config.toml
num_hidden_layers = 9
d_expert = 128
d_shared_expert = 0
hidden_act = "swiglu"
normalize_top_k = true
init_std_router = 0.00971
tie_word_embeddings = false
optimizer = "muon"
dataset = "wikipedia_en"
Below are experts of layer 6 (counted from 0) of a mixture-of-experts language model. Rows are named gate (a neuron's input weights, with its number), up (a neuron's input weights, with its number) and show model dimensions 0-191. Each number is 50 + 12 x the weight over its row's rms, rounded and kept within 0 to 99.
Before each expert's rows: "gets" lists some tokens that make up at least twice as much of what it gets as of all text. This comes from a sample of Wikipedia text that the model never trained on. Tokens count by the router's weight.

# expert 20
gets: "a", "o", "i", "ia", "io", "ide"
gate2:54 55 47 37 75 46 43 56 82 23 50 55 66 49 57 32 53 59 49 40 61 63 47 64 29 43 48 66 57 53 35 56 48 52 37 40 54 45 42 27 43 65 22 51 43 52 42 47 43 37 50 68 63 62 44 72 49 48 35 43 35 36 62 52 48 50 55 71 46 55 35 46 57 41 44 57 55 55 55 53 24 72 55 48 41 71 30 72 50 46 43 54 41 65 71 50 65 72 49 41 41 51 46 56 52 29 47 55 38 37 53 35 49 47 36 61 43 33 30 49 35 52 62 46 58 54 53 46 42 52 42 64 50 50 54 55 57 54 41 56 52 42 41 44 55 31 65 63 59 57 52 29 32 57 41 37 27 59 29 64 50 47 51 62 39 59 43 28 48 29 69 50 47 47 74 43 32 57 50 19 35 63 56 37 54 56 69 32 39 26 50 25
up2:61 49 57 64 49 69 47 87 32 74 54 31 32 53 45 49 42 16 43 52 32 57 64 59 37 47 48 51 46 45 47 44 42 47 72 44 42 30 56 76 48 38 64 36 57 54 65 46 55 44 48 63 39 63 66 48 37 47 64 42 58 42 50 57 42 36 54 35 61 38 37 49 47 67 32 59 39 34 43 62 49 53 58 47 64 40 50 38 75 60 52 61 42 50 63 53 48 30 47 46 55 51 73 41 43 56 44 36 66 59 42 77 46 49 61 46 54 39 56 63 42 71 59 65 68 53 61 38 48 57 70 40 58 41 36 40 28 28 58 45 64 45 50 67 33 61 45 64 24 61 51 54 62 21 55 70 35 39 56 62 48 39 43 54 49 40 26 42 55 48 49 58 46 50 53 52 58 57 51 53 73 58 58 39 37 78 64 55 66 44 51 50

# expert 43
gets: " ", " (", "–", "(", " +", " $"
gate2:54 49 49 26 43 50 44 55 60 43 40 40 46 46 66 58 72 62 35 76 34 50 57 55 56 55 64 58 47 46 48 41 51 40 45 28 46 55 45 34 40 58 56 61 53 46 59 57 53 71 58 57 83 31 41 46 34 57 54 19 31 43 42 54 44 31 74 42 74 44 48 61 54 41 49 37 76 62 47 61 49 52 43 52 45 58 40 37 49 51 65 52 55 57 45 53 18 39 55 29 41 52 31 52 55 63 66 52 49 55 34 61 37 53 40 65 45 45 60 47 40 61 19 63 29 55 64 54 56 67 34 53 61 45 49 30 31 29 76 64 54 60 36 46 37 65 62 33 69 51 45 68 48 58 55 50 49 66 57 49 60 22 31 63 44 52 45 47 39 50 73 61 62 57 33 46 63 49 75 52 57 41 48 37 59 52 55 42 42 47 49 66
up2:54 39 36 65 49 62 18 55 38 41 65 41 61 56 43 73 40 30 48 49 54 33 66 57 58 58 45 46 42 41 52 48 56 44 61 51 39 51 50 67 43 53 35 33 55 35 33 56 54 40 82 43 75 64 60 30 59 35 51 41 37 52 42 67 61 37 32 54 45 66 38 58 47 64 65 55 65 73 57 77 44 57 49 50 56 36 45 59 48 61 30 87 58 25 44 39 45 58 55 60 52 41 56 43 45 53 56 40 57 47 37 44 42 19 36 47 38 51 52 36 68 54 70 49 75 58 75 58 57 37 50 43 61 53 50 48 46 57 51 49 52 43 53 55 69 52 45 47 65 57 23 44 59 42 47 56 41 38 60 45 52 43 69 40 18 42 54 55 47 42 63 42 66 42 54 69 72 45 52 42 54 48 66 43 43 48 32 33 71 52 54 56

# expert 7
gets: " T", "id", " ex", " P", " H", "T"
gate1:45 41 33 61 72 33 51 52 38 86 51 34 42 41 59 63 56 44 29 62 43 52 60 47 47 47 50 50 84 45 54 63 59 49 54 60 44 45 56 46 38 44 61 38 53 64 42 41 55 38 47 66 32 39 43 37 45 94 62 48 67 60 37 47 59 56 57 47 43 51 53 61 61 41 33 49 57 55 38 07 59 29 52 48 48 45 52 46 55 57 59 67 50 64 50 60 30 46 66 60 51 39 49 43 67 49 58 56 67 31 56 32 51 61 51 48 27 63 55 58 71 45 36 28 39 55 43 62 70 18 51 54 39 46 45 42 63 43 40 34 36 51 61 51 52 37 60 46 47 51 51 46 64 60 32 76 55 51 60 55 33 46 56 28 48 62 52 49 46 76 58 49 57 42 43 50 52 50 31 65 46 52 48 52 59 33 51 45 40 49 78 52
up1:60 50 51 53 68 43 73 52 37 65 56 63 62 58 40 68 54 69 37 45 33 46 70 52 48 62 43 51 59 72 33 67 26 60 79 50 42 64 39 63 56 39 64 39 58 54 45 52 54 44 66 65 68 41 64 44 32 59 42 49 32 55 55 49 59 63 54 69 42 56 46 63 28 52 46 56 63 65 56 52 41 36 46 34 41 37 33 73 48 52 49 68 44 31 65 51 43 33 47 42 59 38 38 64 70 49 65 54 49 44 52 48 47 63 35 55 57 58 42 50 58 55 68 50 31 44 44 38 37 41 47 63 57 51 76 56 49 33 54 56 65 55 30 33 45 54 55 62 49 60 40 78 25 47 48 46 68 46 71 40 55 54 45 47 18 62 35 33 38 56 62 46 53 57 32 59 37 49 32 48 53 39 44 70 38 30 77 61 54 58 43 36

# expert 22
gets: " ", " f", ".\n\n", " F", ".", "==\n"
gate1:65 46 48 43 47 71 46 37 44 68 55 47 27 45 66 46 50 51 63 51 64 41 69 51 31 59 36 68 45 64 49 28 76 48 70 47 51 52 54 60 57 19 52 53 60 61 34 48 49 36 61 54 37 58 44 57 39 56 37 37 69 53 42 80 54 40 57 54 60 62 60 45 43 62 49 58 46 55 50 53 51 50 44 64 47 24 48 68 56 62 70 30 71 64 32 48 46 49 52 48 49 22 37 54 62 45 61 66 45 47 65 27 57 38 66 56 51 30 52 56 26 48 70 74 64 65 39 42 53 29 59 43 56 44 43 46 46 47 56 50 47 53 36 29 41 29 65 50 61 64 53 40 33 65 52 27 24 74 36 32 53 50 40 50 57 60 64 44 46 30 41 50 49 45 52 29 56 41 30 44 59 29 38 49 52 60 53 51 60 51 60 49
up1:30 52 57 55 47 54 50 41 58 28 43 67 61 57 43 68 60 52 41 58 51 45 50 42 75 62 43 52 73 42 43 49 23 59 46 42 67 61 55 58 62 31 49 44 45 47 40 36 60 55 38 68 68 72 64 34 61 47 38 61 60 48 63 47 51 47 82 60 71 36 60 48 45 79 50 63 60 49 46 50 25 32 53 34 56 37 65 49 46 78 51 41 36 60 39 41 40 35 48 49 56 58 56 70 49 59 54 35 29 40 39 31 40 57 72 46 65 68 38 58 66 64 71 49 54 38 67 36 41 48 33 60 74 25 45 58 55 34 56 62 53 36 26 53 52 53 53 51 45 54 62 43 55 36 44 51 65 35 53 33 36 53 42 35 40 43 50 35 55 47 44 36 48 35 43 70 55 46 48 34 39 60 49 57 63 47 62 67 46 32 35 65

# expert 57
gets: "is", " sc", "us", " Sc", "ec", "oc"
gate0:55 62 62 78 47 52 55 58 74 60 44 52 68 47 65 45 60 54 56 34 56 23 39 58 47 29 63 40 35 34 50 46 67 44 63 71 71 48 34 68 36 66 50 30 60 42 38 71 73 43 49 58 48 47 51 27 60 56 41 50 53 39 46 64 34 62 40 30 61 69 47 50 49 31 60 36 56 56 55 31 54 62 39 41 67 30 66 54 43 53 51 34 68 63 53 43 65 50 55 31 61 38 62 45 62 41 61 41 37 38 54 49 69 35 51 86 59 45 46 47 56 39 53 48 54 52 53 40 47 66 44 53 38 57 38 57 44 43 35 51 61 25 52 55 51 65 43 56 67 41 61 52 48 50 76 58 38 66 52 48 63 48 70 45 46 45 41 45 60 69 66 40 50 60 43 48 57 58 59 52 43 62 32 82 23 51 36 46 50 42 62 42
up0:57 46 47 35 66 24 22 52 44 62 21 51 58 41 46 53 74 41 56 67 55 52 56 49 52 40 32 36 44 68 41 48 68 36 38 41 23 51 43 33 58 39 58 34 40 42 57 53 51 49 42 32 53 67 75 71 48 45 58 26 60 63 62 37 62 52 46 52 55 52 50 50 59 56 48 60 58 61 57 54 30 55 80 69 23 67 36 29 51 48 48 44 44 59 42 55 41 37 58 68 42 54 44 53 31 54 74 83 57 32 33 52 48 47 45 36 40 47 46 62 53 51 55 45 58 48 45 41 12 46 52 44 64 53 35 59 55 49 61 51 57 72 51 50 54 27 52 55 54 74 62 39 50 49 38 56 39 39 59 43 42 39 45 54 44 40 68 50 57 60 44 70 54 35 50 35 39 47 52 45 54 39 45 41 54 34 52 22 50 65 56 38

# expert 24
gets: "19", "20", "18", "1", "17", "2"
gate0:31 43 43 68 26 72 36 48 40 63 62 52 33 44 27 46 63 29 42 57 54 42 63 62 50 74 43 25 70 60 54 51 40 47 45 38 50 52 21 46 59 74 46 41 50 55 55 35 48 55 43 42 52 56 60 49 40 46 54 53 59 30 55 49 52 41 51 37 34 57 69 55 51 51 66 32 73 66 43 34 67 55 66 44 43 49 54 65 65 42 48 50 36 54 52 59 56 42 52 24 45 54 22 59 47 44 49 50 63 69 69 63 52 62 70 54 48 48 42 52 34 55 73 72 45 57 42 45 36 44 40 55 72 61 53 41 34 48 51 68 54 50 59 30 54 51 33 22 42 50 27 59 68 39 48 56 46 61 49 55 48 43 63 44 53 51 51 49 61 27 48 66 60 34 39 35 31 63 56 60 40 53 67 61 20 55 26 56 45 51 60 52
up0:44 46 44 36 48 47 67 41 50 38 36 44 80 62 48 44 61 33 48 47 57 54 75 65 55 20 70 56 44 49 49 55 56 31 37 59 48 55 56 62 46 43 68 68 53 46 39 64 37 51 35 62 74 28 58 52 35 59 58 32 53 62 25 28 44 59 54 63 45 67 42 47 45 47 66 48 30 53 82 49 53 36 55 46 52 32 67 52 45 66 42 76 52 44 57 63 52 52 35 57 62 39 38 52 61 43 59 59 36 47 31 43 38 51 31 70 36 61 66 34 58 42 43 33 75 54 44 71 43 44 58 56 57 43 73 33 50 68 49 46 51 39 59 40 34 72 37 46 64 44 30 47 47 54 41 58 56 27 57 43 60 31 61 48 56 45 48 17 53 52 60 47 67 41 39 56 39 54 37 69 49 60 45 53 61 42 55 43 45 53 38 54

# expert 21
gets: " |", "|", ":", ";", " –", "-"
gate1:55 44 86 45 43 44 55 58 73 53 55 34 57 40 58 44 50 41 43 71 55 37 43 85 44 54 47 45 48 84 26 46 49 48 54 39 56 57 63 67 71 46 54 58 47 47 61 56 49 46 48 52 39 43 39 58 62 50 59 56 28 66 41 34 52 44 51 66 53 57 46 55 43 35 51 39 50 63 72 63 46 51 27 61 37 61 57 52 61 48 44 37 50 62 57 44 49 55 62 42 66 36 47 41 38 48 47 44 46 32 40 45 49 54 61 36 37 60 30 45 59 26 53 57 31 65 49 43 37 58 43 55 30 57 65 46 26 60 63 39 23 64 45 52 46 61 58 53 33 34 48 40 47 70 33 45 38 52 54 39 72 40 45 36 73 41 54 50 66 60 60 69 39 26 62 21 50 74 53 45 56 57 50 66 74 39 50 41 39 41 64 36
up1:48 66 90 50 45 49 37 48 62 59 51 45 71 23 53 52 54 39 42 45 49 55 57 53 51 48 57 51 33 70 47 62 64 51 62 42 42 51 52 61 54 43 50 72 47 53 60 34 62 65 51 56 66 33 45 49 47 42 56 35 55 47 41 46 70 51 45 62 39 61 63 63 34 41 40 57 30 59 40 50 52 58 32 39 57 54 57 41 59 51 34 54 63 37 41 38 50 44 45 44 56 60 29 48 38 46 49 66 14 28 55 46 48 63 61 48 54 68 36 36 73 27 49 51 56 56 30 32 41 50 50 42 59 66 60 57 58 43 55 43 42 43 62 47 66 55 53 53 47 51 49 67 60 55 38 47 42 81 61 41 51 57 46 54 55 49 64 26 75 36 45 99 41 41 67 32 46 58 60 52 48 58 43 45 57 19 68 52 64 63 38 43

# expert 13
gets: "ic", " ", "c", "%", "ican", " were"
gate1:47 37 22 37 50 44 53 48 74 55 57 31 58 51 47 71 52 23 42 61 34 33 48 63 41 35 39 54 25 39 55 46 60 50 63 38 39 37 39 62 42 51 51 47 67 42 49 48 41 58 43 33 49 58 51 55 69 56 55 61 30 50 52 45 70 54 38 74 57 36 41 50 38 22 43 38 69 51 55 39 39 57 68 53 33 78 75 41 50 54 70 48 68 47 46 44 69 20 70 26 46 46 57 50 39 46 42 34 47 47 39 52 66 41 46 42 46 53 53 32 56 55 49 56 46 40 53 56 54 39 67 59 33 50 53 68 49 67 43 53 56 36 62 49 61 70 30 60 39 45 39 51 46 67 58 54 37 36 49 50 58 57 45 49 60 48 40 42 36 69 64 55 33 46 47 37 60 52 36 47 54 45 79 26 55 55 23 51 56 71 32 61
up1:28 47 46 48 59 57 75 22 54 29 61 69 53 50 52 58 41 73 50 45 42 35 45 41 41 37 61 43 49 52 42 56 65 36 45 34 79 36 46 52 56 31 51 39 46 58 50 36 37 26 38 48 47 60 61 60 57 36 42 65 44 72 40 51 60 49 47 44 55 66 54 55 53 52 44 33 43 32 48 55 24 37 51 54 56 54 50 67 39 62 63 49 43 56 60 68 59 54 61 70 36 42 60 45 35 54 53 54 61 28 42 46 42 63 53 47 65 54 67 43 35 55 41 38 46 54 66 65 36 82 40 47 80 49 30 60 48 49 35 58 54 47 40 75 54 43 52 61 43 48 53 65 69 65 63 53 48 68 43 32 38 47 36 60 53 45 62 41 43 17 30 54 43 54 50 67 66 40 62 34 22 40 43 61 44 27 50 61 41 48 47 45

# expert 3
gets: " B", " M", " K", " N", " C", " b"
gate2:59 56 55 64 61 55 41 39 37 49 57 38 45 30 50 62 46 53 36 60 38 68 65 42 59 46 48 62 49 59 47 58 34 62 53 37 41 29 57 52 55 64 36 35 72 42 42 51 45 69 54 44 52 52 62 53 51 41 51 62 69 41 66 53 51 69 38 51 36 57 29 39 39 51 56 51 49 50 54 58 51 55 62 56 41 37 52 38 49 57 42 25 61 25 56 59 38 40 60 38 70 42 61 52 39 86 42 45 67 34 53 44 55 49 37 63 47 35 22 50 67 59 50 57 37 43 74 58 44 53 71 41 77 49 41 59 34 69 37 60 46 61 61 35 49 54 55 28 42 53 69 66 35 28 43 48 18 48 39 24 40 45 55 55 67 72 41 55 45 50 62 48 70 44 61 37 35 73 59 52 35 60 64 45 66 64 31 40 56 49 64 45
up2:60 67 30 71 35 55 59 62 56 69 70 44 50 49 37 58 41 32 49 49 51 47 60 63 52 57 27 48 35 37 41 39 54 56 57 50 68 59 43 53 43 36 40 43 47 70 61 74 54 60 47 32 55 39 44 57 42 46 41 46 51 46 47 40 56 49 55 64 47 51 61 52 67 61 14 62 59 63 56 45 44 47 46 49 49 59 45 42 46 45 63 43 63 62 27 41 72 52 60 44 64 50 21 52 46 45 47 50 52 44 40 37 53 47 39 74 52 60 54 62 71 61 58 41 51 58 50 37 68 63 37 61 35 62 39 63 47 28 58 50 49 31 28 44 63 54 52 61 58 66 61 63 40 52 35 58 59 76 64 50 48 67 44 47 29 31 45 38 43 61 32 41 53 29 52 47 84 39 72 48 47 51 41 74 39 54 68 79 29 30 50 60

# expert 51
gets: "en", "is", " John", "ton", "c", "son"
gate2:40 43 53 31 47 56 67 52 49 31 69 65 71 37 40 40 46 59 50 68 60 69 65 53 43 49 44 53 45 60 73 50 57 51 40 55 63 50 53 44 68 51 52 26 56 36 41 39 47 41 57 18 44 50 63 56 51 27 44 27 54 48 37 65 59 39 51 48 62 43 63 51 44 33 31 35 46 66 30 58 61 47 61 54 55 57 42 52 32 40 64 39 41 53 54 38 44 35 53 44 68 56 48 55 49 48 60 64 64 50 43 58 64 55 28 29 53 60 27 61 48 65 64 56 57 26 38 29 47 65 31 59 45 48 34 40 35 45 48 70 69 34 34 48 44 60 40 25 76 51 50 49 54 46 61 43 44 28 54 32 40 51 46 55 49 49 58 29 64 33 39 38 66 49 36 52 42 54 77 28 41 78 55 47 39 68 51 52 50 60 49 66
up2:47 27 60 66 60 65 54 58 50 42 49 33 50 39 57 54 12 65 61 48 48 56 75 63 56 57 42 51 33 79 34 43 54 75 37 41 58 57 60 44 73 64 56 35 53 35 40 59 47 30 55 42 46 49 52 57 67 42 43 29 45 72 50 49 48 42 70 55 44 50 59 43 64 34 35 56 56 49 73 56 55 54 63 35 57 72 46 42 41 54 53 60 28 47 38 56 48 47 42 45 64 38 43 47 67 49 67 44 55 61 43 74 51 54 54 08 42 69 41 44 55 47 51 44 39 24 42 27 47 51 36 47 36 52 49 45 30 44 40 53 53 47 54 60 48 57 34 69 60 51 39 57 52 41 41 73 31 37 70 54 37 46 28 55 33 48 61 38 45 42 50 55 50 41 44 43 41 48 36 52 26 69 49 50 42 64 54 44 55 67 29 49

# expert 45
gets: " M", " B", " C", " P", " L", " R"
gate2:57 35 37 50 50 52 43 45 34 50 41 61 51 38 57 51 44 54 60 67 54 62 70 44 59 54 36 51 66 70 39 35 70 57 45 49 55 44 29 66 57 46 51 44 52 77 64 62 58 68 37 50 64 43 16 56 66 57 67 33 55 40 62 33 70 59 54 36 75 42 53 30 50 44 44 45 30 43 63 77 43 59 48 53 47 44 45 45 43 36 50 67 70 43 35 40 60 70 40 71 47 63 49 51 61 48 68 46 42 53 44 49 68 57 42 38 50 53 29 46 55 36 47 63 39 49 52 58 59 63 59 62 42 48 43 69 44 86 63 61 54 41 42 65 69 54 45 43 73 57 43 65 58 54 43 50 56 56 53 34 42 56 61 37 49 46 45 35 42 69 26 67 65 52 57 61 53 51 46 61 54 56 39 49 25 69 55 71 52 60 82 56
up2:73 56 36 51 35 33 51 61 63 47 52 43 53 51 59 42 52 56 60 32 48 42 53 50 44 33 32 34 45 62 44 41 53 44 71 50 25 58 30 57 65 45 62 48 40 75 66 75 60 52 38 42 48 43 37 50 61 46 42 33 45 55 30 38 51 37 51 39 59 45 37 50 60 42 22 39 49 53 65 64 49 37 50 54 42 45 34 40 33 61 62 42 52 43 31 45 83 54 58 49 37 63 33 54 35 45 49 60 33 40 46 50 48 43 17 46 53 61 62 41 51 62 51 56 26 36 46 56 46 57 48 52 42 59 35 52 31 74 50 56 53 53 47 66 83 40 40 41 78 46 29 55 70 38 52 61 50 54 40 50 40 51 53 47 40 47 59 15 49 47 30 47 41 51 54 52 52 48 30 77 48 53 33 36 24 56 57 59 49 32 56 55

# expert 34
gets: "ra", "o", "e", "ine", "ain", "he"
gate0:52 50 30 38 59 56 41 54 46 58 67 54 52 49 34 62 49 53 57 31 48 47 32 49 42 62 67 54 55 51 54 23 37 78 55 21 41 52 41 48 59 50 43 53 56 36 59 20 82 72 37 57 52 50 53 46 47 38 44 57 49 51 19 58 36 60 61 57 29 47 53 62 47 50 48 58 61 48 60 50 47 53 45 47 42 51 56 64 43 30 60 35 43 59 75 20 36 46 60 32 63 44 49 60 48 48 40 36 64 40 53 56 55 41 34 26 60 41 38 41 67 46 49 29 61 37 48 55 74 67 42 47 29 56 49 49 40 62 38 54 45 71 31 47 26 48 39 32 49 51 71 48 50 65 56 51 63 41 66 55 39 36 49 58 39 37 77 53 58 63 47 56 40 61 56 52 62 53 34 46 41 53 70 65 26 46 76 54 44 47 55 68
up0:63 48 49 44 60 51 47 62 71 47 47 51 38 38 49 55 66 48 54 39 44 50 53 42 30 43 66 40 58 40 65 44 75 66 77 21 50 28 37 52 61 46 59 42 48 45 57 55 58 40 50 42 49 66 62 54 58 44 37 73 61 45 43 31 48 59 61 54 65 36 53 45 49 55 54 57 44 63 63 52 65 39 39 25 48 74 66 43 62 54 71 59 31 49 64 39 26 50 36 73 58 57 41 51 61 65 41 36 66 52 48 40 56 61 38 45 45 25 32 43 81 46 35 39 44 49 44 60 63 67 55 53 61 34 59 41 25 63 57 52 46 29 35 63 34 69 40 63 65 52 53 38 45 53 55 55 67 46 59 42 58 40 39 43 64 38 51 68 54 58 44 73 59 42 36 51 34 48 57 58 45 53 42 54 80 50 49 67 47 54 35 80